From a checkpoint of a small mixture-of-experts model trained on Wikipedia.
Size: 13 layers, vocabulary 50257, 70.8M parameters.
Experts: 32 experts in each of 12 layers, 144 tanh GELU neurons an expert, 4 picks a token.
Training: 368M tokens, 7889 steps.
Below are experts of layer 5 (counted from 0) of a mixture-of-experts language model. Rows are named router (the router's row for the expert), up (a neuron's input weights, with its number), down (a neuron's output weights, with its number) and show model dimensions 128-191. Each number is 128 + 32 x the weight over its row's rms, rounded and kept within 0 to 255. Numbers have three digits each.
After each expert's rows: "comes after" lists some tokens at least twice as common just before its tokens as in all text; "comes before" lists some tokens at least twice as common just after its tokens as in all text. This comes from a sample of Wikipedia text that the model never trained on. Tokens count by the router's weight.

# expert 26
router:086135109110104142107132110127145139129155126124186175109168120085182119124175096162110113170119099158135083154133116208140090150078147147109095108133063139064185062104138093147107130127100167
up0:128124180101161123127124139161095115126077129102115122189117138194151053100155078113149146095175127152134146121164152071087141083137121132141095072155119135119138178126105113094098104154125140
down0:159107160125092166121139067114126115050074115121134175142154194181144124149160163121154066148153100179096170118109122090055134058146151139167101126127149155113077152129142080098088113154127110
up1:113144143079089097111108142152109077080134120135152095154146098135115147134068135119112147089088152097128172152139064148138126133091113125066150141154143129098182069074082149130173150157063139
down1:172107173110134101124185189141119164128119125092148124140144128122108136130134102104099155118070184116092051129107161103089128115089110109156138138109104147111107117128158158159090106095175140
up2:133097200116072127117194113147148106103119080110091137185133085102194066144158161160157084157110092182125092104165082057145117076161132164161101124154119118135180146178114165125156161143144090
down2:180159104101127107171169130144100120151165139107153118139141129125085083084071091138123133139110158109169098097124154125134154146097096117124119135111132137067146161123118109105131094113110158
up3:171142077095118181166116165159036064151174114154146154206183124157136117116089151199060096131164177113094150149132131108107136160142098099123137098133152122106027135149102190155126098122125139
down3:101121136076139149164107226126095179121106108100140163053124170149089164110114091069109206124133099169154119137138109098206158123082151105101108184118128099153227102157181107057094112070117161
up4:108132159119172117107136106089110104147090154103163111170141146091130139097075102096122135137095095136125116181157085134125103135023100111143128157092129100100114117096056121133133174109128136
down4:097090159112157127075096192128122167125128140085156115089124127143124153112182175152184063116119130035118131125139147159100167130180150149088153129099162078115129087143129118100176083193075130
up5:172157126101081137144137128132092088095141102118129109087206135121157090146081132103140080131121158165116179099093155158127156134162140170185112089168106100123129087138137152104132146131123121
down5:047092128094109136140145120072128080138117127132105110173083157138146129117048141150177134142132138135156124141156164135082171180108111121071065207047119166139181112122119109121111118095139149
up6:109124129133109153157166150084074173143196159146138155139175119122167138074102127136137115114138109123175150110109147201094149130198083136089095138078129151126126062123128122126137135091101093
down6:135160145113110167153175063140139180148085111109089155135121121100185131162093103085115100153107115110153094175118129105132074098142129122102168100124145127134044128076118098146103149103158084
comes after: " ", " |", "|", " (", ":", ";"
comes before: "1", "2", "0", "9", " |", "3"

# expert 2
router:159072083097115106046109113173111172173034116128166088128102133161122138128174074091107160096126097145049124138119097177161156149106143073131144117146128172068093120094101104130078141128172178
up0:148089140131138118120149120142144071094131130141134130127128137093110119127120156147130136172116183140171159143137112157097169133105118173123166079131092119142140135127112138097151147120070123
down0:106121107138142127128172115111131184115110102120117152052138143185134139071151095173054094139139129129138181151131079071155148131186176144104142117141088179171157109127137140121131156212137066
up1:135161085139090148145084139098172161092167140125077104086138139157125175144113157130136151166113126124094162145147068138084124174156103133183110140145132158153099096129152142158178135117118164
down1:134112160120146137142082110085085114165109118135141164144161151152091187198186145162104066109093151124125104133080110082118137114092156131153151123096148150125164128124136093110126110104136139
up2:112144122124069074158167134117110106120143082145106165136149182161107119192143169099129134069153116148186124153113090157115081087073088160112159157083153100167139155131075157116255103122104119
down2:142100163183129078136124144080105168103133133127127087029118077157118115119147075118114147094112093140072139110115169085139146160103183133147146120142151116106096062167179148149157120145108150
up3:207100122140142142200122135164133122119096186141126169220084085149145164155097157115132156133144138113123137088167128180104203146095095096150136148100169127122081076162090117140120122091132118
down3:100124186143130147098127133133195211115124121082063158117107125148136152117105158133169129179131160099102125110114112099160111140113139101115161107127095173145057078122122155124129059168092119
up4:162106088088105175205078147152118080208125113126123139196064174165125130112112144162094038185187115127156128102159131174093125154106124072126103092113128074154102206174129118158140136060155117
down4:101128168120145136143123121141158107183129169140140094137125131125140175156065130094154185138146141187152146134137105119134096119074126157101123198167128170146124129126161102100134088157137143
up5:115164170141072130154094138097143108134090086127162126191121169145106116171124104083184095124110159086080181151143131100164141143113174150126133164116138154132148107153161149144118140180157155
down5:134080092188128090194202100097108143131124112107098124063153136111109156092082162105093197130139107144067163067119088165088136124090118132111132109169131128099097150131102178142145140190136126
up6:167124108086108129162151122161107177216111127110141172186139151160116152159131124122172101108089096145170155161107143074083163139176077150177120171127157144124128090141159183065129169091159094
down6:116180146135084195133170117141063140154117162136158191105063110115135147133120142139121071115152134138151097138123140189155055069116120111091089111146152144152125163114152056107100076117104160
comes after: "2", "0", "6", "7", "3", "4"
comes before: "1", "2", "0", "3", "4", "6"

# expert 3
router:138133115137084140198122148093137169108137182128139063184112094085192157117115195074123112093060184184178154125153117139157120077165111133131128079081187140135194144168121183122160141141075125
up0:161145134128121173123081146161115114170188113122175079094140131149168085077146139039088084166104134125077093115119108208133112126168102136080142075118145109100194126117119145148167094130118156
down0:070074090088137127177226115082147108144055098150129136183141177132113172212117138153153120086124157151128129065212114098107135122137093165179164158092126098119175106152144134102083164101128108
up1:104128106126089096127167108145160156146137102188191155086131080146151081166173125085128110121160099145113129104118098138112170163146145146068117166131122102139196148110109144095186064069115148
down1:166084070177040140150102136136146144053162135072114116120139080110108148139144085147155112108156143146107177097128125117129183083089103093116102165098137141132110156154087178130124142139114098
up2:130102084104039149184160146128185104140110102117125093118168165052128106113116078126085147111129206121124165049168085125127150174170084150061134114213144141143068098156072075151151140096145173
down2:134094203134155150137159107135124156117082103106140133129094089105148148161160107156130129145113112139109118121135139086110115156117139148088119106089141083101151207123125117128113112022113174
up3:145079194120123098141118108099102186169095100162138085168105124149159132113116143066165138108084172086110104132139119114114123147184103095136114106059203096104094081116086151083161164053101093
down3:136115121108147105136170088126094112129166176099113185157138131156074135176177090099180102107165133115130143039128132062045133136078154182107098146161095117133180136150137149159146110157158120
up4:142111135114119171121132165141215198135090131161169184183138140107163108151120192107132108194093098195168077114177110111130122124168170148120126075100127137140122166120139146092152137148094113
down4:135125120119150090133117142124130099125163127078130094093148103127071152145124114098147145154208139116118166171171117116122107137109121111106119144173159126147191100109096087160132117152152135
up5:091129103182187123126103165078115098082103100156085140122215148137182162107145216148122106164095161170093116115114102071137145066102105189121167154184106167076104125063127146091113126141123164
down5:171132099164068138149118048090113117090078140121128174104112156093123175096212130098139160121064153161168109094123177147098141102127100155108162088108141110078129124124138127024185137107103133
up6:130160130101147158111110111091105153106112174147098092096094120120132155105084134117154135168084119107085090136160117121062169126156146122133155096130093119142153104129141085115095103141077100
down6:093155078117061091145152147137130141161129081091146051112135096143151168132209123124228111108109180085098118151111124129132121121081114138152057131108183074122129092101170128073122134116157104
comes after: " to", ",", " and", " he", " it", " which"
comes before: " the", " a", " his", " to", " that", " her"

# expert 22
router:116136082114116049148113112081180114163151096128201146070062176125112162115131097121133164112163075114130104131169150124154094145190153112084138159101124123178156146148143106123099099141156176
up0:167111114175094168102169139192097066149136142132080091086120154165126083092157113149177132105108096117139175143155144130152114114183136171103119147164118133123149155161084140172146161173096076
down0:110080123117127100152123122134131146074195096138120143155178045143072155128134116088122090190172104186142097121115089201170114145096152127088128099148105146100068141108134205131134144170137152
up1:171176112066132098110119155137110119130152155105128153170149122131140109148123127117105148139137097079103183108128199137150140099184136173064148158152139136212091051178156143140094120159130107
down1:122144146103095134131183163132107158137122166073142133132110093090121192096113163160122122119104158110137152117154164117090145138087110142207108143111119106128176120081077096122142090166087125
up2:116152125131150114049086172094111124152123119156078095069135132145236155149087119161138144184164135123089086186102110093190182125166052149137154146146145111155140143188152124133099184134146129
down2:153160096030083154191188104144148108139130087113141104158115108117112118098136164102118153091126110133162155133103151137104130157133145134078061148093078113134119116137112160107115164116114141
up3:136082156164131091059103122101075092162153096153111133061181126075129150142149108048093147124116187114078127122116161162164152104157099133136121109129091151172120068202149152139161081144136119
down3:145079168175125145093157141147098131143146115121130084119130184176150129130159059084171113142051128129152127128115116131082100129162096104155122113114109165133199142124084086141101175195094149
up4:034152133078195084080088118220125153152147093161125177094213133118126130139178155102094118128179162110137058140117096130165193111119134175123156110105155099119111077159144121129148159080078158
down4:136065085094118105163139130102140116142154115141114141120080088144097096179097061171116064117167114130084090186124119125164068130118173067097143130036129116111117138145150160080130148152090116
up5:106106112115097141114137107164195127126097133138114090124133138139123133133073131152160055161129162144091168172092118115157106130110125139119151124085114151103034081190101157080125150123181121
down5:127090140134101069100097092096094113150087127091178136138217132144084139155167146081164148131130118126149155050079148120126182200129151154125140110190064121095146109190152120107160098166142149
up6:190108118154113127121116130186111047103065097128147141181095127165134142137145119158133194132156141192122128128188163193180126134064132132093091125142138056085151154166079167122153149114114152
down6:132120161102100126107134118102117106164154132141106118099181154200128180061133177110101151128183178124161099136107139150134170135126086121127129103115114117157155116135175133133168101091145151
comes after: "0", "1", "9", "2", "8", "7"
comes before: " |", "0", "–", ".", ")", "5"

# expert 10
router:139171111123131160219144114100138114077144158112106142148124166159186145140152141110081037099089164144105137117113148123123117079147142122151090105121101171157106121129179135126147098118088100
up0:138147143142145185105097087153102118150108117153213119154111157147145102104089143101152090144134227135101115172164136182147148158081138073150110161071138077197141105147141142115107130136083145
down0:122117173149138146105116174129149072125125141173162161141139150104135103115134138078105115122181107128078124108132183107124145078070100099092175120109102120120170142166133097074167123094081149
up1:110090164157178111143140090108092156126155189130155139085117162122094134126144129098111113109147104123106072132161160128095117158100104122111140094105138108086113105097126046134153113107173169
down1:176169117133120115120145107148126083143158174094149111154107039129145128127188181138138125141068142187075130096090112156101052094090084114168109167105120129141088125125140141085135144141119137
up2:119157206143125087109117183128068179164114126121110119072091147106093113108120080098099125147148120157091141172148120120124148102140147149082161158143113134128138092155120105112164130140173146
down2:157120142098119166112083105127078137124116171183142074145089094050104125116132136135134098118174143194178098140199099094126120104110177139117136081129051150133153121173126142130099137066115142
up3:117108120105194116156091109127123114157061114151115134126125088142126096103148084140076152100133109125153065135196179150113072059145136094108118124134150136159220121107071173126142112090159161
down3:186114124142098092099093088067100103137091154079126087193136159171117128109113106132174118123134091094103117128106169150080191117206154153129125078116157196140129090143139161152083137145116104
up4:108190188144111075154156130144147179082092132107165130094119202131093142102163114180103115196126127163177100093171128123047142131111145135154159139130102076115153119108132102127062120119114087
down4:118125125176116108129137114102079162088172101148095093113171127211113148092094122114151151078141067138035139148177070136127093111088113151167154180168142206168111149135129127148121113117076175
up5:119074071149113138102137120164113146168101127168174127095082142132074097162162131109180092062116108122150077103112064071173115092099102098151161137157152124096098200108168073183129090162075128
down5:159116060105120139081092072135135165216143119176084150113098102099140174104121126168179020121120062155112154118134087113167123078163084127152104057121118133122111170089133149134161084100084168
up6:128067096092120155116168150131117069144122083140161154168128175142079125106125148099097165138162134108155199102161125061125143125165179131142105131100110106185165106164103112181130101148064122
down6:081084138149118120143067144084178084129137128164149173097128129176075102159118151135155153136188143169104062119164119168119148148099162154137191127178085098186096110129154147112134149255142060
comes after: ".", ",", " is", " It", " which", " and"
comes before: " the", " a", " to", " as", " an", " this"

# expert 15
router:093148118138199123136158140124097204168069110131077099129160116109102123134142062142091163066129167156141108144104114196132117158114141110102063146071109117099167104116110097147167131127074117
up0:141104189142113142143135125120107081128134115084130122155125130121103166079210156183165144146146143151147138106075179132125083127156119039069119191062185130072135155171091067142146137092176130
down0:120130110121152166128130121137143138073079144194155083087155112145146143091146056089138153137107174110136085084158123143126135165142097121085084134136093122070146167133148159121082144158132174
up1:120131081137155128040107091064092156176076114122131139093126120166075108124148109207150117143141119150138080170100137130107200073092122198109168104129093087186136104168074120121150127159114057
down1:135116180131128159093195089132182119073116132087114140171142128138085133094090167137191086168076113120159098140042100078129114144128111153138148087122084136139201151147111169112130143151171106
up2:127137086162123115134085142115121193155172153107118079141161163131077158155163197154196110129135124098116155130138153100149176143165067187086114109137101160111090084148075120125207184117092181
down2:140150156132170079097135124212092184188069129088088137121107112113127117123084099127083193095066148064122156095143156131127096121109094081120075053121197079129161161088145117115178083183163103
up3:148100125093127149140119130095141039160126130140050111112141142170174116133104145100147133083103188112119149147093127122130110063113117132136161138137176114180096177128084148121098149120106125
down3:078118184167166137134175087149150139161074113159141106140086114107122118106201178121160129119108153076142111102110124136151107129064152115100155151158078165150219142174167118135101089140187112
up4:127171128099147118146099149177074098066103097132127122118148123119128077132096169168151140121074072134130172084171145150080072175150150131135109114200121036097153177157107139111127103103120100
down4:170156111119195141174085119152166132040137062089158157140135105146157163172141085128110143166135117118159114138124083143124119098129166080114174123099079054095138143114136108112173059105125141
up5:119168161144123197153190110147111152084095136154172164137168100149130140094117145134071129150139113100179078122160156178124100126108151135135063181111106097128099175114159104159075074102137143
down5:106113176096048116164137117118098124170061077143113066133133093110108148125127107144136095155108130115151175121195142121122115097124119164126122125132098109125146099091107105180178183149164064
up6:134136157150203120112106198185117158129094095137109103130119106146110069196149108129127108102141172120100093120164121088140088147198052169087105135094157128105111136125098163121147145103155139
down6:125139098111095106101121107145160132090145149130055129093127156147124138093119117135151137163138104153119169103106159089099135155143156094117162111064142128128140164140118083133167118086086163
comes after: " (", " ", "1", ",", "9", "2"
comes before: "9", "1", "0", "8", "2", "7"

# expert 18
router:164140164131111067092191160066167172113137132109135146133196129113201111135173084136109140143114091134124165134097118097133137116106158080133159158108095140156142073128069050140088133132115171
up0:131169141116148103165135133054194110097124131139088103142148146132168163123096164093122191162030183106136116131070105208122129123206134151141113085142070152143110106141124140122184084123088111
down0:083125104111148083113142045110086061065141090146075139137145170181175175170163087132137074088130134087162082135105102154072095115095144160160132116108116138128179148112152116152124086060150147
up1:159129161145092143135130085113164090160080099162191147089112153151082089132119156124124133147121138166119147150085141174121113116162136135137123214119140134133081123108173119164123159093132146
down1:115117092100172159111091124080171128138124127163115157104170089155122124138135097105095136127204170128090143093168124125134155069151080077086115077130160133147135120099101167138106141173121094
up2:177126112142137098142136170163123078074175179124047072099143081099160141116156114186104155146133132174076119111163108113122174115147151179188165146141115144164156075115145143088126114168139074
down2:103092123154112153083103138153099113102165155140182109127101130152069161156153157162103149067136179175051145170154151140154190110072147140114165121121098149105094108106135077138125127056143177
up3:159128160092090184084142143095132173152119150161098130154106135162067144127120176129149139140134148111119194119080101184113171120138118203155150142123108091102088148102113154116083120106068111
down3:167163132090124150162082156131094109083164154107130105154137144129128063143155075147063128145116124128108148112162168123128095154054161093096159117093146085161135123136130162148086101194127068
up4:158138153073157145109108119139121155139107108138098157143074100118146099099113122160130190061133107141128150153072123060180119168157139069133136165120124158114153120123134125160167103135094109
down4:118041106171207162144132128100075122097102140148140062141058158105140101120128131086146155091127177134082167157136081146118130171095149182156110126098161100086098157157156123144188114110111115
up5:175150119139129063093183178076235156144120072134152138093107120139153132113138171093153142106118119107146105162175149123148103120121153067161104141123139098129135137161089080082124123075103144
down5:070099134161153138142126118120160120146202126108130081161107115186146102132083137161115110149147167125165125122125080098119155136156145112178137100101098083157114119126110129080159158185165061
up6:107124098107112105177120131082153103120141090103167105142132124116186138113156139191119084168133136113155123124151100123100107108125169161121166122139175203162115080160117138173157100064135193
down6:092064140162133065065176132211071122166189132096134072136128152111075206163141135042118123081098123122108166099105152115124172151135147127163130170117097138113095068177099108122145115207138128
comes after: " |", " ", "0", ";", "–", "|"
comes before: "1", "2", " |", " ", "0", "3"

# expert 6
router:163138176139166144114116119136072161136098108109131140165165107156111125155207075126139162156102135090045161116119152087082127133092122137092125172130112139067146165101116130141118146155136209
up0:081126112095196130130093096121115114132096144113105129172107145138138141057096089161140148075122120114133092146107167155184073105169137156087107149120176177143152078159110153113095147128094126
down0:090163139138060134124173141098110138125132176099148172118170100141159152124208101130086076148087112135105084128077059125099080110101146160071172103141105121112079153150178177113150068164156144
up1:145176180143147180142174109125108200125097130148163088141113123122118063121088110162122149130115056135103124089135119193110127186103113116080156160105119101135173164166156108154154188117079157
down1:114131056120138150129086149056095149116131148124115178195164096145142080129118095141153115161137106131051173134134100110134138151139093143131152127162120187136104201114135154106169105192140139
up2:192123150113100137137056155143236152090138096130089101155148154105124168099179187139153173086162164100146073078152139111110124113119168121104101101096146129141104139200092068135172092051152171
down2:178076099147083100108095177086131151119160100166111063150138181156136131103081163094132098043067104148134111117147069099113118107139125093104110131178111091174088104100114120142167164180172108
up3:075139129116120130113146092165082145168063144193106120170096150114082108140134131160160139225121115121131136155118214167124126141097101110199117094176121106171107157086111079122161108106104124
down3:143167099099140201093118127129159134148130155089203171150131130118151134142143106165139098169103099146137124131153156135118132138075139120079166127094141092081075138182046110117200106139116097
up4:145110170107114202103160157099139175117113125141145168123144100158139157126180085131146112103035155122081057125049070085167126116109119159101117152127141144123080134170140141106187181126127117
down4:107117142100134152149149084154154103129129147130141103165149111131118083114090141137100076110099120151065143176129119125135127103108053135192107150059132162146162125133104122127133146084101134
up5:109179194178122224096136118229073156154162146190141121181150066106088160120105142070144132112098129087132061111162138174164161140116117128141114124096147111121192137157160143167139167139146130
down5:141123108114164107133147192123156097092131130070142113098139185076150127189155115098106101135135048133098164118132147093129102171119174126092169115119127115134089084089160148145127087170134159
up6:123134161138125191136121109149141127149141119153076174150069189135188138195151129122112142174126059147164098128136048093129107148107149145205144167144076152141145099140157096131171181128165108
down6:207131079190089105122195184094131161138064147109075133096111120155132154125111066097152102095084141171129092112151071147151074114103126112111139113099090071116133100109139111155185104124176111
comes after: ")", " ", "%", " —", "\"", "5"
comes before: " ", "\n", " —", " —;", " \"", " −"

# expert 25
router:156170146130159154152113076210137137098122144144095155113086185147082112170124108111095077153122093115141121135111089126094120134132155111165113095185145132145142183096166093115152139098113138
up0:108131143057120179127054122152105176108141123118179128095159124094147110131139073147085132104100174116075123091121120153134146119170169112154102171172091119114148140144117106088139157078147158
down0:120139096143111184135141114122163140131134118097137118147137162157114114136097075076148105159141135074112104113118093108140107097097105031108090124150141090130135093130139158241085168144160112
up1:178150103115079180100088086104160155086138109154229154099165144136146105156198106155129114151050091133133175149156120121124189118100172111174148098151167122128147135094163094127068169150097173
down1:101163093084100139109103129120168022113173100123107129120111071163102136087121194117153092125157134102156130115153085113151142180100149181153130137107079107124127149036115130154170132172136096
up2:161126139110134110157127143145135108137143128119143150127092136176140098070169093147131230126126132147086093158136107140102148162133147096146149139107117060084151156060116117126113131125122116
down2:148105142120153091124151195158134131130139150080127164126085130098137153081109137158132063139103110097098101095162221128100138164116142174198129123092154138126124141114177058158110156090130123
up3:149148147115159146188045120165118147087071156159107100157153115148122113100153102195081194198139163095096145143140115088142168154155152124149145176075170113111147160105126118108108109085102200
down3:166133156145046074154095116095057103121115145102132120126114134123117109057157161139076126095153129111148168134149129149145122131158159172127112110135141093139164090164114158135189134147114111
up4:169157140097157090136145102202083160094123183168141164068203157143115188141086117107129161175105091167113117153062127142119151110094149136084061027100092120152162115149174118101188147089076204
down4:153114191142140110146095127118109118125123075106112157070107127113222119075137139145115190148085162135162093148147079141067100107096130101153117076131087128071103125091114102111130084104199193
up5:114115136187140111100115203131109157143164123152152113110159086100120168152106147131104166111169120128142163083168130105122142138122113117085107112179141145192140130144154129079087146102079185
down5:139104081129116107100106147067137100106176132138113129119129092129097101158130119171179125157148124171135132134097090108104097078131155142177139137118233115183138200098131135154149132126146150
up6:128142153087121139150179124115124114065083169089140143113070149160166149110092121142088157065166171114123088181134137118107128110084159141181082119129140163090076122133122179168147157178164055
down6:123150165153151110091059147177092100154198100123131182162148170073112096147111119160113165115161130103115095125120131088186157121113112149088166079127169110154080106112079159091113093132144164
comes after: "-", "\n", "==", "|", "===", ":"
comes before: ":", "==", " ==", " by", " information", " career"

# expert 21
router:149091146069099139136112175111145116150146197109116095097084100069187137135137176113115140143079173166171128106136160111180129113161125156149107137101130099069176118113124162142185150127085121
up0:113069136113132073147163159133103086063117158129141122157156119118073070070076129178150116084179134125167147106145114094115061082137150142082136145148091117060123129159153115177173103181140175
down0:130076132075129134058124117167143114095097052109127123152101104117147152134153190181152140119149175164148117114114168187126146152146055099117124132103148115108186125098100187118174126103175111
up1:086181085126116199159098151143153108103110140143119095116078088120147192149143137104189143198120139122105095147203188121136101103170144132080107127153135121124121120120063102101129139140091064
down1:208115116115070197148109123160121125141168129149118132137122099127137049123150128098158157148114114141142087054147115149102113110162119097184147193167184102164128175105219170104105099219088049
up2:093171144079144118096077129092171156137115151126082096095202100124079136150113149091148121079115084084177129157143131154158141125130118190110091095043083145147130155154093147098119144132137167
down2:131101128073174122157112152122139097089147163081108220118103146137131092126185112096107112120145103129126058157115141171095133151119130152137143140159141118099115142085130137158169127145173137
up3:077088091117161168149083134148154162129166078070123107089167093138164136105123183150137113131127124112088164146147123081181133119152084155092105132080122097169104147117118133080102113120115086
down3:144148137103162037111106156153140151144180095159175149128137141181164080104159122168136067106124167128163090152092098144132102127129106123141153186126079189088083152131099133137142112132152078
up4:174120132146245143147098159138126146149195085143139182122097124156134142081096114121148090124112109070145120169129173133166234113122048142135095110152130122127138111066131162086101124166131190
down4:121139112134171120127112178143111161088144102164131182119151122151107170061104138189143119181123076144140127107078105082140074096124089120104092113095193122185143084140134116123135101055125210
up5:135061153158196146181082128150123146104094092164133062131102143072140105159134105123177084142112140118113096102153130101160127135106124167105117140095073149075193178085123166146101103062076146
down5:177149145074165155119186090124140155198137152090096107107144098118153183073164087125114105109134117121121068074137134117128122095168076112096123126161093176085116150147148141146137147186096088
up6:152106140093198113139105150121074083143109096142193136098145101056131134104118184198151175219130077079158134111190095144145101101105100115132147114136105139127186133089101114088088122120150147
down6:130072045162092116176140085147111166130107072099083093130174128157134115151056118083157131126100134162132156093159113170158096142197146067143097102127101079144123130126142071099149083094133127
comes after: " was", " to", " were", " he", " is", " and"
comes before: " to", " the", " by", " in", " a", " that"

# expert 8
router:099162137118066090155127097084138104135137138111168174104173147154095130146159085129153040091180159071139128126117037132152114148117137091138141127131116048167105169137106112115121092139048128
up0:077140078093163119077121133075100077136145181135045138115130192162162167255123176113142084136162151164098037206116159125112159160126110090115149117132140084140128067181160116182093132120154112
down0:102124132160148092167164102138096145103130177154159130151155097113104120075158110135160136141075118050100142050164141166131128108114115157211153155163145188162179142120136091116117075106130170
up1:095100201134103099161044148105108138098163119105118087137204104097196110150089212172112149136136123133130130127181094105137171104162156121135178156131149107123111169154113113169133145120091109
down1:173109124160066140193119149121074169155080176124134157140119148140111164117119082129155087075098088139170147090132135116087111116114115122129102058149066126142143126159130175139124151123139123
up2:107151175127123158220145160105128137071142126118067070113193139168164119131141138195161132132106092128152115082130115145154152145176058072120122154087113123191155157171119143093215129095064077
down2:088112143072149121092130050171117109122115115127191118118143149103146052151121067072070160186174147128100160140109100141140087137118157207148128142137142127093101073171124131171088149106109141
up3:106074156179113191099165103164135164159151101142154106103171056158161124132151069103148129127080111031080125104176140125175141137103139125099083113095092082154098102103158233151061144122106177
down3:134096137131151124121120074078076093170122138107087142149092172114073062162117152093125151099117106095130166113100072105134103103091112135190184149148142138171099069174130080135143171168132123
up4:130068116057113128133148151094068080151122107084149135155122203123169178099099076123108026133151104181130136138143048130036084114153106162109083086105122081114122144139131169064122155141119107
down4:121143054108097125218119106151122123133136102115169165147116098119108093150120129102169149117116124057173125068098150134145141152115157099110155122114142140193137139149120124190129111185135121
up5:148143100115152111100174156107210115128171138167097148180120108131074227103130164089137115190078183109087087149131096157151122122174105156182186119056142092147111094142143078113121161076154194
down5:062121185111127163138088166168099227154131134139142114109199120130152133090119135118120174118150118234151120109122115147124096117161108080066082138184144178202202171108116110133106173117160077
up6:125150171076091102094134147150117169137159123104144115093164102143162070117156106083126114116108122168106128146128099128102069124089099134127044151153158123175121143126130077116091124123139156
down6:090135088141133103144193085109168113185141067147134114097104142133137145083123129163151160118104134123152148085155130145109147144137170099093090119146161095112134134132118113122157134145092112
comes after: "\n", ".", " |", ")", "==", " ="
comes before: "\n", "|", "-", "==", "The", "==="

# expert 16
router:160101137165138099090105138120081142182158094109198172096138108133128118169170115095076137183163090115096123142122093092115132129119127088076110134178136088111100161125125118132116124127180185
up0:104107108126088090128125194129183112125123111093101132111095135109165105199137119177147139164092102140109106170109123130161115136124072132106122142119139125126135062126154081144100164078197169
down0:117142176165104103144172143132107048087070076124157108183137180115144119156114117132104099144155120128186146163202101157144180162094162112100114159097124097099130129115101119083124153100147169
up1:089114127148098117107140168123143125115084101112138160088160141166114115161081092171186108145100086108107188098111139133118184133146178098073101168129170104167114097119145187111190143140124151
down1:130108152107091121154145161106137132140125137167154152140101129154106092164134142118102139146102141048070157128135110192110084128155133136169097102150143141127130154137088145060131125197077132
up2:128133142161083171055092122123088143151170082142166142152158177096118113090091099104094154136153130076155125138168139141143083131086148098104047143148128146094155138134190067130129161124146140
down2:095102100059067127115121096162196106134150157103139115138130116161129116152088104120162071139101097127055159145108088145106125146147101137155109146140155154182112131129154118161045115214122112
up3:199124090165130118086191104103097122099170152106119163149124134151185128142120173119112129132106131186121141178101136082080096138137064138210113116145093114100108152165133116107133116112165058
down3:097126146129072075113120113088162117097196127153122150111190126118163091072112137137139151079190160123132137179188127191114174151134106098093126126166122128162149095148108079149107138151071152
up4:134115135098188133051077164086133145079132133075147144122163096150124124030133097147181137111100111098107143162189146107113125152121079165101135198100127144170128047147110196143086154146193196
down4:161179135130162151125139129164067131141071144071141113149119128110160136107147063079138103073141067091107155133045126169132042164067126142141087070132157124102115170137138198150141098141109131
up5:103064102169070150119126124162124089108105150144205142105103140117143150112129089117152129089098126143153064135094193109156146133214108110175101150128138126138111147148148146150140111114119172
down5:110159101094147165161164059156130117130066079138116112105126121105135108131158130113155098114145175074126128121113183059181094149101075211133117112129107150158090132096107164104076134125112164
up6:093096123145154128127143076123140087132096111131094211090069153115051065126150155195137112108132124135140127133154108105152096127149163125120142093179148144168157084174144109144180156111096140
down6:107088173132131113152219131100087103067086175116152085129096120091157140214083100144140172132075113135132140077069100169123089101146117099075125124124181164210168115105122163060120153075102133
comes after: " |", "|", "3", "2", "1", "4"
comes before: " ", " |", " \"", " MF", " DF", " FW"